Weights of a small mixture-of-experts language model, trained from scratch on English Wikipedia.
Size: 8 layers, width 256, vocabulary 9266.
Below are experts of layer 5 (counted from 0) of a mixture-of-experts language model. Rows are named router (the router's row for the expert) and show model dimensions 0-255. Each number is 128 + 32 x the weight over its row's rms, rounded and kept within 0 to 255.
After each expert's rows: a language model's description of what the expert responds to. This comes from a sample of Wikipedia text that the model never trained on.

# expert 1
router [142 136  87  57 143  89 143 140 107  99 148 161 120 113  40 136 134 128 123 143  99 134 138 170  69 145 137 131 154 119 153 106 131 161 118  80 130 119 107 133 126  74 124 181  62 117 124 133 134 112 160 119 151 192  93  59 120 124 125 175 154 177 179 180 104  64  65 169 148 164 128 152 101  66 187 173 111 118 134 119 193  96  79 111 176 107 149 112 135 174 158  92 112 148 137  47 162  93 186 120 122 101 119 149 134 131 130  55 136  47 104 127 106 103 181 180  96 127 112 102  90  75 160  89  88 138 147  99 144  97  56 172  99 145 170 134 105 113 133 123 122 147  67 101 164  74 147 178 162 128 112 136 143 108  88 167 181 147 148  46 131 111 146 148 102 152 162 130 152 141 123  88 107 134 141 111 112 129 144 152 117 126 163 149  68  98 126 150  89 141 158 113  85 161 100 149 136 114 127 116  92 131 146 127  91 151 118 175 140 145 148 125 186 158  94 101  88 153 166 171 136 101  84 206 121 124 163 132 123 139 173 127 130 130 175 183  93 123 165 118  83 153  97 116 156 106 101  97 119 111 111 189 108 122 110 131]
Description: Word-final syllable pieces. Final pieces of foreign or transliterated names and words, often ending in vowels or y, like Dom-ing-o, Ok-ae, Ad-y-ghe.

# expert 47
router [127 145 117 102  86 119  89 133  72 105 105 126 109 122  95 127 121 170 112 154 100 107 171 144 135 119  84 128 130  54 184 176 120 118 127 125 116 134 156 128 183  76 123 218 102 160 146 113 160 149 177 137 158 136 140 108 138 124 103 128 117 132 126 161 145 119  55 153 107 130 109 157 126  78 160 151 103 152 140 155 124  50  45 152 146 139 148 115 119  98 152 122  52 135 110 112 166  93 136 101 135 115 188 105 145 151 146  62  61 100 151 133  88 146 132 166  45 159  94  80  77  88 155  74 153 148 127 123 120 106 103 172  79 135 142 149 115 123 148  79  88 116 101 100 174  66 129 137 128 106 108 158 108 119 111 124 185 169 130 102  94 101 140 108 176 154 174 129 149 140 117  93 161 114 102 149 140 101 137 124 101 123 164 184 124 117 159 113 100 197 177 106 111 163 109  76 186  74 172  45 116  67 131 135  87 171 159 158 114 127 156  95 137 109 109 124 152  84 138 167 151  90 125 174  80 133 159  96 194 134 122  95 203 128 132 144 121  98 198 120 150 136 133 166 145 148  75 105 103 157  78 132  91 134 162 135]
Description: Year digits, prefixes. Final digits of years after 199/201 and Latinate word-start prefixes such as con, dis, pro, reas, sus.

# expert 10
router [177  83 121  63 120 124 135 173  89 141  73 107  96  69 106 189 107 142  59 143 130 163 114 125  93 160  89 129 127  60 130 157  93 119 111 117 155 110 171 126 178 126 139 133 104 159 123 144 160 133 195 137 137 149  73 125 145 165 110 124 157 187 150 104  82  82  82 152 126 115 122 120  95 107 158 136  82 104 142 154 143  89  91 101 171 165 181  79 121 153 120 139  77 144  98 151 186  86 177 140 109 145 123 101 147 144  91 111  88 128  61 172 105  91 127 109 109 130 121  63 100 123 184 110 108  71 108 139 150 162  85 137  78  97 120 135 150 133 192  83  96 172  62  89 134  69 137 166 159 160 116 126 122 138 101 155 146 136 113  71 147 121  53 173 140 126 160 149 154 108  94  64 127  93 114 128 104 114 114 110 112 146 162 141  53  69 117  98  74 175 140  91 123 167 164  75 162 113 122  99  87  89 167 126 127 153 126 154 125 211 171 106 162  99  84 120 105 143 156 182 144  87 121 173 110 155 157 148 124 123 120  97 165 169 164 165 122 114 184 104  94 155 102 138 152 122  99 153 137  96  87 140 105 145 128 151]
Description: Geographic region nouns. Nouns and word endings for places, directions and periods, often after "the", such as region, coast, peninsula, west, period.

# expert 34
router [150 160 127 118 129 104  60 134 119 113  83 123 116 109 113 120 103 183 119 107 110 145 142 180 129 155 146 146  59  53 136 166 104 140 138 115 123 102 180 129 166  78 139 169 133 141 148 133 153 160 150  92 190 131 104 103 140 135  68 115 127 119 183 187 145  69  87 160 164 127 127 124 139 112 205 210 118 160 142 122 146 104  91 142 152 148 158 130 111 157 142 102 120 136 132 102 182  90 140  95 124 105 144 133 158 142  74 118  73 119 111 146  84  99 110 147 108 113 126  87 117 119 184  45 134 110 133  92  78  96  81 155 116 124 146 188  96 118 148  79  71 142 120 103 163  86 131 101 185 157 129 171 119 175 130 127 182 167 138 110 123 135 141 116 110 158 156 130  97 142 117 127 193  82 120 149 117 118 142 113  96 107 146 171  71  64 168 146  72 168 140  82  78 137  73 107 188 110  83  91 138  73 181 170 135 110 144 120 113 145 133 153 137  71 118  99 124  96 157 169 161 112  89 211 139 108 126 130 109  98 103 114 162 158 196 182 111 115 187 127 134 172 107 158 153 168  80 147 107  67  85 102  89 117 136 122]
Description: Final year digits. The last digit of a year, after 199, 200 or 201, usually in date ranges, birth years and citations, such as 1983–198(4).

# expert 59
router [187 141  97 104 139  72 132 170 138 140  96 134 136 117  93 138 115 138  78 124 128 175 111 174 128 136 123  83  92  63 155 179 120 146  88 122 132 100 184 148 166 100 127 133 115 142 171 136 102 149 140 100 140 173 131 127 145 120  88 156 194 122 137 182 103 111  86 210 155 110 125 115 159 100 206 213  96 186 201 135 127  88 110 132 135 135 169 111 114 141 186 106 122 116  96  84 135  84 145  96 137 123 143 130 147 102 125 111 118  93 100 129  52  96 102 160 118 106 156  91  93 138 183 110  72  93 131 140 135 139  85 101 127 156 158 128 113  81 160  52 114 131  87 124 145  81 127 114 161 140 122 113 134  82  86 130 155 202 164 104 118  96 100 142 125 151 132 171 102 128 112 104 118 155 138 101 110  96 115 133  85 107 150 174  94  87 168  80  86 148 168  52  95 211  93 112 147 112  99 129  90  71 152 152  93 169 118  91  86 151 119 166 141 114 116  81  93 123 187 204 124  89  96 165 108  97 115 163 132 128 138 111 121 153 197 186 142 117 140 121 119 167 141 132 156 128 119 129 130  61 122 107  94 101 191  94]
Description: Table category labels. Labels in sports and election table cells, such as player positions MF, FW, DF, results Win, Loss, and party names Conservative, Labour.

# expert 61
router [110 117 128  62 114 139  61 226 131 167 119 143 103  93 113 139  80 178 122 142 150 138 112 124 145 149 129 132  69 123 207 127 138 134  97 103 140  73 166 173 185  98 122 184 147 162 127 128 176 136 132  92 160 120 110 141 128 139  79 127 152 165 135 142 123  97 135 183 168 126  97 173 121 110 170 190 130 179 148 144 105  97 110 123 137 146 144  79 111 175 139 118  90 106 149 107 167 101 141 139 123  83 164 109 147  81 152  60  78  67  69 121 109 114 126 179 126 119 153  85  77 120 170  74 109  97  88 141 177 120  49  96 121  96 145 163 135 117 138 119 158 177  57  77 114  83 120 182 148 119  70 145 154 144 116 126 164 180 147 120 140 140 103 139  98 125 125 119 163  80 184  84 140 102 141 186 131  90 142 135  98 103 155 165  48 117 140 133  87 163 146  77  74 137  72  72 128 134 146 118 142 123 153 145  93 144  96 131 150 184 156  94 132  76 107  73 101 111 171 148 130  79  93 164 133  73 138 114 110 133 104 142 128 135 169 139  99 108 101 106 107 178 123  94 145 103 116 117 132  95  85 142  94  84 177 127]
Description: Abbreviations and initials. Capital-letter abbreviations, country codes and letters after capitals, like US, FIFA, NIR, SUI, and periods in U.S.

# expert 27
router [124 139 111  99 121 102 123 121 143 123  87 144  99  86 117 120 115 151  72 149 121 132  97 132 110 159 141 104 139  93 224 118 114 121 130 132 140  87 153  76 130 110 110 192  93 137 140 111 110 126 123  91 196 162 105 112 124 159 113 190 136  97 148 162 109  43 118 159 173 179 108 132  96  98 215 111 139 114 140 103 122 117  88 111 166  95 156 133  96 160 188 115 156 129 120 146 144 103 106  97  77  96 155 122 106 134 131 113  73 166 113 136  94  76 123 135  91 148 101 112  81 116 189  89 113  99 135  48 139  62  63 123  93  55 112 118 146 143 135  83  42 144  93 150 150  60 147 142 167 142 122 163 125 120  49 131 171 178 158  85 123 119 122 181 152 162 184 158 137  85 121 125 156 122 165 121 156 123 146 157  93 102 118 146  60 104 126 117 134 154 125 101 105 129 102 124 129 106  86 160 152 116 210 149  99 151 156 127 153 126 130 122 119  70 135  95  91 163 153 186 128 114 130 178 143 119 139 163 135 147 151 118 117 177 138 198 115  90 218 129 144 165 137 185 117 115  99 135 170  74  89 101  89  98 135 116]
Description: Diacritic foreign name pieces. Pieces of non-English names, especially letters with diacritics such as ö, ø, ä, and the fragments after them: Ö(z)dilek, Kö(l)ling, Öre(br)o.

# expert 39
router [115 182 187  76 182  98  90 189 134 145  91 135 125  92  84 144 117 139 105 111 136 152 117 186 111 144 132 122  38  93 191 157  93 131 142 149 125  97 218 117 173 169 133 212  90 153 171 113 117 144 136  68 162 141 137 111 150 141 114 196 133 114  93 161  84  80  92 128 166 150  75 121 128  80 175 229 110 168 160 159 176  79  97  86 162 151 146 125 110 144 159  70 136 141 130 105 134  92 107  87 116  99 149 131 148 112 134  82 128 129 125  92 112 147 100 132 113 127  99  98 101 143 163  55 102 125 121 127 162 131 109 189 100 126 118 152 149  57 113  96  86 163 101 113 127 137 153 142 152 133 133 134 163  97  94 139 186 168 156  53 171 114 119 119 135 145 170 139  98  57 134 124 132 143 148 174 102 127 116 142 118 101 141 165 120 159 139 113  89 161 156  65 137 108 115 148 111 137 122 152 125 110 129 173 100 134 103  91 133 159 170  72 143 102 113  71 121 120 150 176 117 127 128 184  92 117 130 113 113  82 134 156 114 121 201 143 102  97 122 116 146 180 108 164 136  78 125 105 113  40 127 154 131 136 120 181]
Description: Taxonomy and web pieces. Pieces in species and genus descriptions, such as bacterium, idae, in the family, plus dots in web addresses and Oper(ations).

# expert 57
router [138  77 147  87  86 151 137 205  90 123 115 136  71 113 131 157 122 175 152  92 151 131 109 190  74  99 151 125  93  94 209 127 151 125 100  48 143  98 182 149 124 112 159 161 105 116 109 157 129 143 173 143 113 144 114 139 123 140  88 237 125 102 133 193 102 103  95 142 143 123 125 139  89  91 190 154 100 131 138 158 141 151 112 113 120 117 149 112 154 139 157  88  91 117 137 105 141  62 166 131 150 131 132 131 170 125 132 132  70 132  87 149 110  84 102 133 126 144  94  92  95  87 119  61 127  68  99  82 122 100  22 111 149 115 176 157  91 108 192 124 120 164  64  94 158  95 145 108 113 128 123 108 106 119 103 116 153 161 122  34 167 105  93 117 143 133 172 121 126  78  98 102  94 115  95 118 100 140 154 132 138 117 126 116  98 121 157 150  84 130 166  69  82 174 154 104 139  60 127 130 140 111 162 215 104 168 142 123 155 115 162  93 146  56 143 117  91 170 121 194 111 120 122 188 138 140 103 132 151 105 175 176 124 146 152 143 117 114 138 127 110 149 104 174 104 135 122 171 125 113 125 185  86 107 113 135]
Description: Inner pieces of foreign words. Short inner syllables like ar, in, er, ad, z inside foreign names and rare words: Deep(ak), Guill(er)mo, er(ad)ication, Xə(z)ər.

# expert 30
router [188 104  85 117 136 146 114 150  73 142 110 126 113 109 136 155 130 154  63 125 142 152 135 152 139 123 126 129 107 121 181 131 134 102 103  51 106 118 127 158 204 148 165 128 110 178 170 125 169 141 154 130 126 143 127 124 166 130 105 143 146 142 141 181 123  89 103 179 140 164 111 140 155  78 175 167 119 137 163 193 188  56  84 116 134 157 155  93 132 155 209 135 108 157 168 124 117 105 210  87 130  86 200 154 151 140 118  88  90 109 124 144  92  86 125 149  85 131 154  83  89 126 153 135 139  67 124  97 148 156  73 122 107 159 117 190  87 111 144 138 109 211  82  92 167 132 138 138 127 195 116 105  73 154 128 154 146 152 193  89 118 143 110 160 134 178 125 133 136  93 102 100 134 117 155 112 138 126 167 141 109  88 197 149 105  41  98 134  94 170 174  53 131 166  89 124 147 154 106  96  86  70 167 123  70 141 117 133 102 148 143 118 171  85 122 129 117 104 113 168 166  90 103 173  96 138 146 109 172 144 130  86 137 147 196 153  94  69 128  87 145 152 155 146 141 108  65 110 124 139 121 130 128 111 128 124]
Description: Verb endings in narrative. Endings and whole forms of action verbs, often after to, in plot summaries and descriptions, such as gives, find, fe-els, shar-es.

# expert 50
router [172 108 149 131 162 128 113 166 146 167 136 194  89 143 127 131 139 150  80 131 150  82 167 126 148 109 130 128  88  86 182 166 138 162 117  74 110 105 116 133 143  90 157 149 109 145 162 131  97 140 166 109 173 152 122 155 180 107  81 200 147 106 141 195  81  81 126 179 158 166 123  67 151 125 161 157  93  99 116 102 162 114  46 161 142 101 166 133 119 126 215  99 109 149 107 125 178  82 166  73 128 116 136 102 132 126  83 101  98 115 116 121 114  87 126 164  82 112  86 107 110 140 142 108 108 113 141 128 144 144  52 134 114 143 173 213 147 134 218  94 108 143  58 128 166  93 125 112 157 152 101 155 128 130 103 139 154 144 122  84  82  67 114 146 168 173 103 142 142 119 130  94 102 136 134 145 152 118 144 141  90 104 174 142  88  69 129  97 158 216 127 126 114 154 101 106 191 106 157  97 113 103 122 149 126 182 106 129  95 128 135  67 172  69 119 111 102 136 175 206 152  86 157 155  78 124 181 132 136 155 128 169 172 167 145 161 143 112 132 136 140 139  93 151 114 146 124 108 117 102  76 188 123  86 153 162]
Description: By, with, first names. The words by, with and against, and common English first names like John, Robert, William, often in casts and rosters.

# expert 38
router [150 139 106 129 116  90  97 152  71 144  90 125  99 146 111 155 131 147 113 163  93 130 111 151 125 139 104 123  78 112 114 174 131 154 109 112 115 126 141 111 208 130 172 197  85 143 132 149 122 149 185 121 165 165 148 140 118 133  63 167 207  88 168 178 108  62 140 203 111 150  81 103 119  88 224 209  96 128 150 164 128 119 120 165 132 128 158  58 106 108 154  83  64 124 152 101 139  42 142 115 118  55 161  72 136 117 109 102 119 113 103 127 123 123 116 110  93 134 158 113  71 144 131 121 102 108 120 145 166 139 104 133 158  97 130 139  91 104 166  56 127 163  81 122 133 102 125 140 140 169  99  92 135 107  91 130 158 170 186 133  91 130 113 121 117 189 147 149 121 138  76 126 147 162 176 147  91 116 107 142 101 109 145 138  71  93 133  97 122 154 141 109 118 138  86 105 117  81 119 104 142 140 139 128 111 206 106 124 125 204 144 102 206  84 151 110  76 108 141 205 130 118  68 165 100 164 155 114 117  72 140 104 145 122 180 116  95 109 136 105 146 128 137 154 162 124  97  96  69 113  99 170  96 105 145 106]
Description: Table pipes and Op. Table-cell pipe separators in sports and chart tables, and the period in Op. or No. before numbers.

# expert 56
router [145 141 103 132  99 146  88 129  96 176  66 174  94 103 182 167 104 115  59 129 162 159 126 146 127 159 142 115 104  79 162 141 156 138 142 106 127 105 122 122 162 110 121 170 112 125  98 128 134 156 150 119 146 136 118 116 164 119  94 129 132 141 175 131 129  66  89 136 130 132 117 117 137  78 155 187 154 156 164 122 155  75 104 137 120 134 145  89 121 175 136  48  97  87 131 116 191 126 204  85 139 123 182 152 140 161 121 113 103 158 104 115  84 132 115 139  61 128 132  92  71 128 163  29 140 104  88 179 120 149  77 144 116 100 129 175  77 122 181  61 103 166  94 106 181 119 112 144  97 126 109 156 113 124 102 105 131 192 148 106 117  78 110 132  99 162 149 175 137 127  90 100 103 111 112 133 141 142 105  73  55 129 144 179  88  84 190 136  85 181 130 118 111 145 150  81 170 128 170 169 140 139 150 137  53 139 120 185 164 197 130  55 165  90 115 140 103 109 117 121 113 140 121 173  55 137 125 116 112 102 159 172 155 158 148 151 123 114 148 107 150 188  96 155 185 124 107 117 141  74 107 157  76 108 135 174]
Description: Institution name heads. Head nouns of institution names and section headings, such as School, Award, Party, Council, Building, Hall, State.

# expert 36
router [142 138 123 106 148 110  83 178 182  96 119 128 121  96 167 112 139 109  99  94 142 126 160 112 165 156 123 156  49  69 156 124 126 121 107  91 152  97 187 159 172 105 124 173  94 110 117 116 159 114 138 104 214 165 145 125  93 152 106 127 184 140 117 174 165  86  89 160 143 129 108 111 105 122 185 207 164 158 108 161 171 101 136 112 172 115 189 104 122 170 174  84 142 118 140 123 156  65 183 121 108 118 107 161 156 114  93 123 118 115 103 142 128 137 131 137 104 141 166  83  62 109 126  55  94 130 112 165 165 103  61 165 121  74 188 120  93 124 144  53 116 154  57  76 184 136 115 121 114 151 111 100 125 146 103  90 159 167 181 103 148  94 142 163 139 158 137 145 117 141 120  90 117 106 127 126 145 116 113 129  74  93 145 179  97  56 115  89  95 176 159  70 131 149 100 135 194  80 149 116  88  83 134 142  75 160 122 161 135 167 120 157 169  88 133 100 102  93 141 175 124 138 105 148  91  95 147 124 150 143 181 140 138  90 173 182 148  99 128 118 119 135 157 150 117 112 142 144  90  68 107  78 107  76 168 132]
Description: Ordinal words. Ordinal and superlative words after the or a parenthesis, such as first, second, third, last, final, largest; also book-title openings.

# expert 48
router [134 135 109 100 126 131 128 163 116 158 111 158 112  76 136 136 103 136  39  92 163  87 113 142  70 133 136 130 105 118 114 119 118 158 129  77 205 136 158 128 150 110 110 209  74 142 141 162 156 186 154 126 140 149 121 110 155 121  92 206 177 128 126 159 115  90 147 219 136 159 134 130 145  93 206 168 106 114 181 183 106  86 137 127 119  90 134  77  84 138 198  88 118 145 143 149 195  71 201 110 156  96 149 123 170 163 100  97  87 116  94 160 138  92 158 167 124 135 146  85 112 115 145 107 113 118 106 126 163 145  76 144 138 123 141 126 100 148 182  69 112 159  60  92 218  88 167 168 140 157 148 140  97 113  83 117 137 133 153 127 130 108 125 165 147 171 200 137 147 123 120 125 107 109 111 110 129 112 157 103  61 128 151 173  91  65 128 113 159 169 152 149 112 137 147 113 166 113 153  86  99 149 151 156  84 161 165 151 183 176 165 118 136  75 151 107 122 111 129 176  97 102 141 194  64 120 143 134 144  97 127 147 157 168 153 149 126  82 155 127 135 138  89 162 146 144 124 166 140 140 124 124 112 117 151 188]
Description: Table cell separators. Pipe separators between table cells, especially after a name or label and before numbers in sports and election tables.

# expert 52
router [102 127 100 114 100 108  85 156 115 106  69 117  70 135  94 177 146 160  85 133 153 101 130 168 105 124 174 113 109  88 152 138 132 141  86  73 151  98 144 131 169 149 163 193  85 166 119 133 180 145 174 172 137 151 105 121 128 104  84 157 160 135 192 167 113  74 110 201 162 124 142 116 156 108 169 208  96 147 128 136 130  94 114 110 131 140 142 103  71 127 148 120 125 119 171 112 133 103 140 115  88  84 119  88 161  95 154 104  96 116  94 186 107 123  96 107  95 143 103  59 162  95 162  82 113  72  86 105 165  87  78 125 125  79 145 175  84  81 128  56  66 148 110 104 169  96 135 143 172 112 113 126 109 127  70 108 190 197 145 117 159 126 138 167 132 140 133 173 146 156  88 112 100 130 101 138 134 150 156 142  69  83 152 135  89 125 134 151 121 135 128 132 128 148  92  81 129 135 156 107 139  64 134 128 118 154 145 146  78 205 145 131 135  54 103  93 166  88 163 146 102 102 112 136 132  99 128 159 116 124 124 136 182 130 191 165 152  82 187 101 156 190 133 166 206 151 148 140  80 115 140 155  95 154 108 153]
Description: Opening parentheses. Opening brackets after names, roles or measurements, as in "sq mi (12.12 km", "(age 41)", "(assistant)", plus N in coordinates.

# expert 2
router [121 162 109  81 151 162 104 139 150 140 116 119  91 103 132  99 132 131  88 166 113 126 159 146 131 131 142 104  97 111 186 167 176  93  73 145 104 137 100 133 161 135 130 224 112 160 146 101 171 133 145 143 175 140 108 131 112 153 124 214 150 117 132 185  82  88  76 162 122 161  91 135 133  73 145 220  62  96 170 158 138 109  87 100 191 133 155  98  73 188 135 130  83 118 128 141 172  65 117 134 114 139 153 118 150 100 102 112 113 115  93 120  91 110  44 174  88 131 138 102 102  90 165  55 110 139 114 142 136 132  90 132  73 138 143 149 113 153 160  83  84 206  83 145 154 125 124  93 171 144 135 117 149 130  91 145 145 139 147  69 123  61 127 145 171 134 150 149 126  72  85  94 173 130 131 140 109 129 123 139  98 133 163 175 123 114 100 118 138 138 146 129 166 181 123 127 146 106 125  93 110  94 143 148  82 172 137 162  96 117 110 106 138 127 128 125 118 106 157 188  91  96  71 214  97 157 186 147 120  82 117 188 143 110 113 166 171 122 189 116 138 155  78 138 150 166  95 140 169 107 113 168  71 112 133 168]
Description: Capitalized word-initial pieces. First pieces of words, often capital consonant clusters, in taxonomy lists and names, such as Gr in Grindelia, Cl, Gl, Po.

# expert 28
router [101 111 123  66 123 103  92 171 152 128  88 115 110  92 152 129 130 171 118 147 113 133 140 140  79 118 119 110  61  62 159 171  90 142 152 107 132  87 132 176 139 119 121 170 121 137 175 104 136 130 152 134 120 198 121 100 155 109 121 132 134 151 166 210 149  64  99 149 138  96 117 150 129  55 128 185  82 156 164 154  88 114 106 115 154 165 165 114  52 129 151 111 112 112 130 136 159  78 139 107 135 127 156 144 138  87 108  84 105  94 131 121 122 125 181 124  79 127 157  81 100 133 131  81  88 109 118 121 120 136  91 149 108 133 142 139 131 124 101  71 110 152  72  51 164 101 106 182  73 110 114  98 119 164 104  98 153 158 149  67 151  98 108 161 162  96 115 198 104 108 118 130 170 104 117 113 166 115 106 101 118 116 121 195 146 126 143 149  80 134 129 100  99 145 135  92 132 119 111  96 102 157 176 105 120 133 122 111 106 185 160 153 149  61 108 151 144 109 134 186 145 140 102 214 127 138 163 130  64  89 154 170 148 144 152 148  65  84 178 153 146 159 109 220  92 122  57  87  91  73 133 112 100  48 138 172]
Description: Mid-word pieces. Word-initial or middle fragments of longer words, such as Pre, Sloven, ograph, Histor, often in taxonomy boxes and proper names.

# expert 6
router [117 133 123  84 118 150  89 150 147 140 130 154 118 162 115 166 102 171  81 159 118 141 123 154 113 159 124 116  99 106 184 140 129 106  71 123 172 114 122 170 159  92 126 136 104 130 128 129 158 109 168  91 152 144  60 105 113 148  82 159 176 137 172 196  99  86 105 114 128 160 105 149  94 105 175 164 112 180 177 143 129 101 101  95 151  82 160 104  71 119 161 125  86 153 136 100 144 113 160 105 125  95 149 147 186  73 110  92 113 123 122 140 147  93  84 106  89 131 136  25  86 143 179  65 120 120  79 120 135  85 125 135 141 143 154 112 125  93 104  78 134 175 104 146 136 136 100 131 142 155 137 169  90 164 108 138 167 163 102 134  84  57 106 171 146 167 160 132 109 131  92 102 150  77 124 135 106 106 107 121  79 132 133 192  89  65 125 105  73 169 204 100  73 155 127  71 142  97 112  43 132 109 196 155 135 137 134 130 103 122 151 117 154  54  93  84 142 106 120 183 112 114 100 169  84 166 146 132 139  55 153 135 161 161 178 128 115 100 141  95 109 152 139 175 153 124 110 130  91 103  89  81 158  69  95 172]
Description: List line breaks. Line breaks and indentation ending a list item, heading or table row, just before the next dash-item or table row.

# expert 19
router [157 119 120 108 119 169 141 177 102 124  66 115  77 152 137 137 115 139  93 120  96  82  87 140 108 120 146 124  92 145 151 139  99 123  90 127 148 158 185 106 212  67 163 163 108 158 159 120 142 163 173 117 181 157 160 117 139 131 102 178 160 138 121 182 110  89  71 196 110 172  98 151  79 117 162 114  98 145 108 148 163 112 110 117 147 136 133 115  82 150 161 113  48 139 141 115 155 119 161 134 136  86 142 110 168 133 127  69  94 112 118 145 167  60 180 157  75 130 154  63 113  94 173 117 117  93 113 152 129 161  60 119 132 125 165 135 110 141 158 109  96 142 103  88 194  63 192 133 156 141  96 113 119 148  86 152 155 121 137 134 114 100 116  96 147 195 163 116 138  79 138  80 147 102 123 147 112  79 154 119  77  96 166 239  76  70  97 126 133 122 139 114 128 187 127 108 153  73 111 119  71 141 198 144  88 165 160 116 101 124 110 143 138  90  73  81 124  61 160 172 128 108  92 152  71 146 151 115  98 121 162 124 169 131 142 166 106 129 108 141 133 134  82 166 142 121  99 153 112 156 125  81 131 125  87 136]
Description: List and line markers. Dashes, colons and line breaks that start list items or follow section headings, like - Pleasant Ridge, Stella Maris: Impressions.

# expert 44
router [167 151 126  93 123 153  56 156 117 109  90 171 113 130 111 150 140 161  54 126 158  96 172 128 138 162 118 137  53 127 144 142 111 146 104  98 179 119 205 135 188 114 120 158  77 148 123 113 181 151 148 108 138 180  92 106 109  94  57 149 139 165 127 154  99  65  95 163 147 139 109 112 154 137 191 207  78 104 145 162 131  58 133 137 100  88 163  94 130 177 162 118 121 143 144 131 236 119 125 112 131 126 149 114 162 144  73  99 130 133 127 139 125 109 126 147  77 127 157  96  80  83 137  86 135 106 121 129 127 113  97 160 124 110 128 134 116 124 172  78 102 129  90  84 131 106 102 133 146 132 114 122  74 133  79 114 120 183 153  57 112  67 123 136 150 165 170 169 138  71 123  83 160 183 133 133 126 162 169 136  91 104 115 152  88  75 152 125  92 122 188  80 148 139  97 137 193 115 163  86  96 107 170 149  78 165 160 119 145 123 137 122 140 104  76  96  66 102 139 167 123  82 153 212 111 102 140 138 140 146 166 144 157 158 153 116 112 155 187 129 185 157  63 164 149 156 123 152 138 116 107 142 127 128 116 134]
Description: Digits in numbers. Single digits and small numbers in tables, scores, lists and infoboxes, such as postcode 4382, score 0-2, track 4.

# expert 42
router [140 148  94 114 163 157 148 128 162 119  81 120 103 106 105 172 171 153  97 116 130 168 160 191 145 174 154 138 158  89 125 182 126 149 124 110 113 152 175 120 173 126 145 217  90 162 126 150 110 126 149 128 157 199  98 131 157 150 109 149 155 130 160 184 109  89  96 182 145  97 102 144 101 154 187 175 154 175 105 151 159 110 100  95 167 130 148 102 131 129 141  99 107  92 142 103 187  86 173 131 124 148 128 134 138 114 114  96  99 135 120  84  83  90 117 153 107 130 138 104 104 136 167  99  95  83  98 107 155 123  58 123 101 138 181 176  79 146 141  81 111 150 112 139 166  89 153 151 113 134  93 135 106 137 113 130 151 197 143  69 146  87 112 152 145 187 144 196 133 127 129  91  93 129  77 122 105 105 136  77  53  79 168 183 103 100 169  92  42 183 161 105 103 125  88 118 156  87 108 133 129 165 123 152 106 136 149 167 112 168 120  73 153  48  94 119  80  92 120 155 148 118 167 160  92 151  97  89 115 125 128 119 142 217 188 162 118  89 150 128 144 164 109 155 124 170 100 140 135  69  99  97 108 107 158 167]
Description: Coordinating and nationality. Coordinating words and, &, then, but joining names or clauses, plus nationality adjectives in short biographies, such as American, Canadian.

# expert 60
router [149 118 122 153 102 155 107 167 117 159 101 130 108  90 109 185 120 154 110 151 146 138 155 195 133 174 152 119  96  83 144 137 129 126 115 147 130 147 128 153 162 136 179 178  82 146 157 126 171 132 145  50 152 145 134  80 154 154 136 160 163 111 153 149 141 128 137 125 167 111  99 125 123 129 205 130 138 233 139 157 119 159 128 128 194 157 119  55  48 143 207  75  94 136 149 118 163  85 182  91 112  81 116 128 169  86 130 139  65  83 120 141  99 122  94 107 117 143 128  64  70 112 147  61 116 152  86  67 161 152 110 110 173  87 128 143 116  97 143  76 114 160 121 112 128  90 133 123  94 156 107 187 112 115 101 122 199 157 120 103  95  85  87 113 136 160 112 166 116 142 148  96 125 101 136 132 110  72 105  92  86  97 132 142 176 104 127  85 136 162 172 107  90 179 102 131 203  86 108 110  76 106 207 131  94 133 141 160 138 152 182 112 143  90 148 148 125 101 122 161  91 129 108 162 108 133 157 112 122  96 125 143 151 158 139 141 146  74 169 116 106 169 126 136 131 178  76 141  96  70  79 124  79 129 172 123]
Description: Infobox field labels. Infobox and taxobox field labels and coordinate symbols, such as Genus, Coordinates, Died, Spouses, plus degree and minute marks.

# expert 35
router [171 153  93  78 178 119  94 152 151 104  67  99 153 105 145 123  97 135  94 105 120 143 156 186  97 138 133 105 113 120 136 148 109 108  96  93 127  90 159 185 174 106 133 151  96 107 138 144 145 138 171  97 172 105  78 111 140 154  99 182 169 129 141 168  89  88 129 149 130 114 107  96 138  63 206 174 120 154 179 138  98  65  93  87 165 168 199  93 143 137 204 101 123 168 153 124 113  75 165  87 117 126 132 114 163 134 138 113  67 103  93 154 116  91 122 120  86 164 100 115  95 129 151  99 120 100 126  97 156  77  64 122 115 109 126 164 102 138 151  94  86 192  51  97 170 100 139 111 155 141 139 120 147 124  90 119 197 175 168  75 147  99 143 152 107 162 175 173 143  60 104 101 169 121 168 115 110 134 143 156  91  78 153 180  90  87 106  96 114 152 151 107 134 134 107 117 126 121 136  84  92  91 151 188  94 171 135 115 115 174 164 142 118  83 114  99  95 146 138 213 153 104 108 139 138 105 177 131 129 136 137 141 121 129 199 159 139  99 212 135  99 147 103 147 153 125 122 150 138  61 114 117 112  85 146 150]
Description: Latin and foreign endings. Final pieces of Latin species names and foreign proper names, e.g. -ensis, -ii, -atus, -ić, and ia in Tasmania.

# expert 15
router [ 91  94  75  86 103 106  89 175  99 107 128 128 131 178 176 212 100 141  83  64 147 173 125 172 108 181 108 119  76 106 155 127 123 142 146 102 173 107 171 139 180 159 112 198 129 166 112 108 128 127 139 125 162 155 138 117 129 137  98 172 193 123 122 170 109  69 130 172 137 160  99  84 122  97 107 166  71 152 189 120 113 127  99 163 144 118 163  89 126 127 171 140  70 102 161 141 194  58 187 122 148  97  92 164 161 157 102 103 120 141 139 124 172 117 138 129 162  97 111  82 123 138 176  63 101  87 146  89 118 136 100  81 124  86 134 108 147 110 170 105 151 168  74 132 158  90 134 111 124 140 114 137 127 137  99 139 179 150 142 105 116  87 138 183 118 110 119 178 143  97  73 131 146 107 139 118 111 165  92  69 110 100 180 158  88 132 116 141  86 146 153  82  79 140  94 121 138 114 118 103 126 131 184 144  75 139 142 140 114 156 130  93 165 109  82  95 169 155 111 160  71 103 130 199  72 199 114  86 134  83 161 133 162 173 145 166  96 118 147 148 135 197 123 178 130 146 124 140 108  82 141  89  70 113 137 123]
Description: Latinate mid-word stems. Middle stems of Latinate words after prefixes like con-, in-, sub-, just before -tion or -ted: produc(tion), elec(tion), construc(tion), rem(emb)er.

# expert 49
router [214 136 144  97 138 113 104 174 116 113 122 169 108  96 111 148 141 125  90 132 143  92 111 126 122 146 145  88 120  73 122 179 123 189 129 121 139 138 135 145 149  94 192 180 118 174 144 131 150 152 216  87 161 151 120  80 148 157  86 141 141 119 164 185 144  84  97 159 121 141 128 146 177 119 242 158 113 145 111 118 131 119  92 146 146 121 130  82 115 161 156 114  84  65 106 123 153  45 142 134 117 126 186 129 181 137 163  68  84 119  92 114  60 126 130 102 124 126  95 129 120 117 131  50  85 107 153 140 134  76 103 111 135 101 154 144 116 109 155  47  82 191 121 109 128  89 138 134 125 121  98 113 102  83 100 104 172 210 120  88 165 105  96 140 155 169 120 135 146  86 140 132 131 156  82 108 102 136 121  80 121 121 139 181 102 125 123 105 107 149 161 127 158 173 137 111 159 141 130 160  98  84 147 123 112 127  36 178 104 178 160 126 146 124 148 136 157 126 137 195  77 133 112 192 114 145 177 115 160 106 152  89 173 159 152 162 160 135 162  99 137 169  90 151 163 145  99 134  94  53  94 121 126  96 125 130]
Description: Infobox field labels. Field names, dashes and pipes in infoboxes and tables, like Born, Country, Coordinates, Species, Personal information.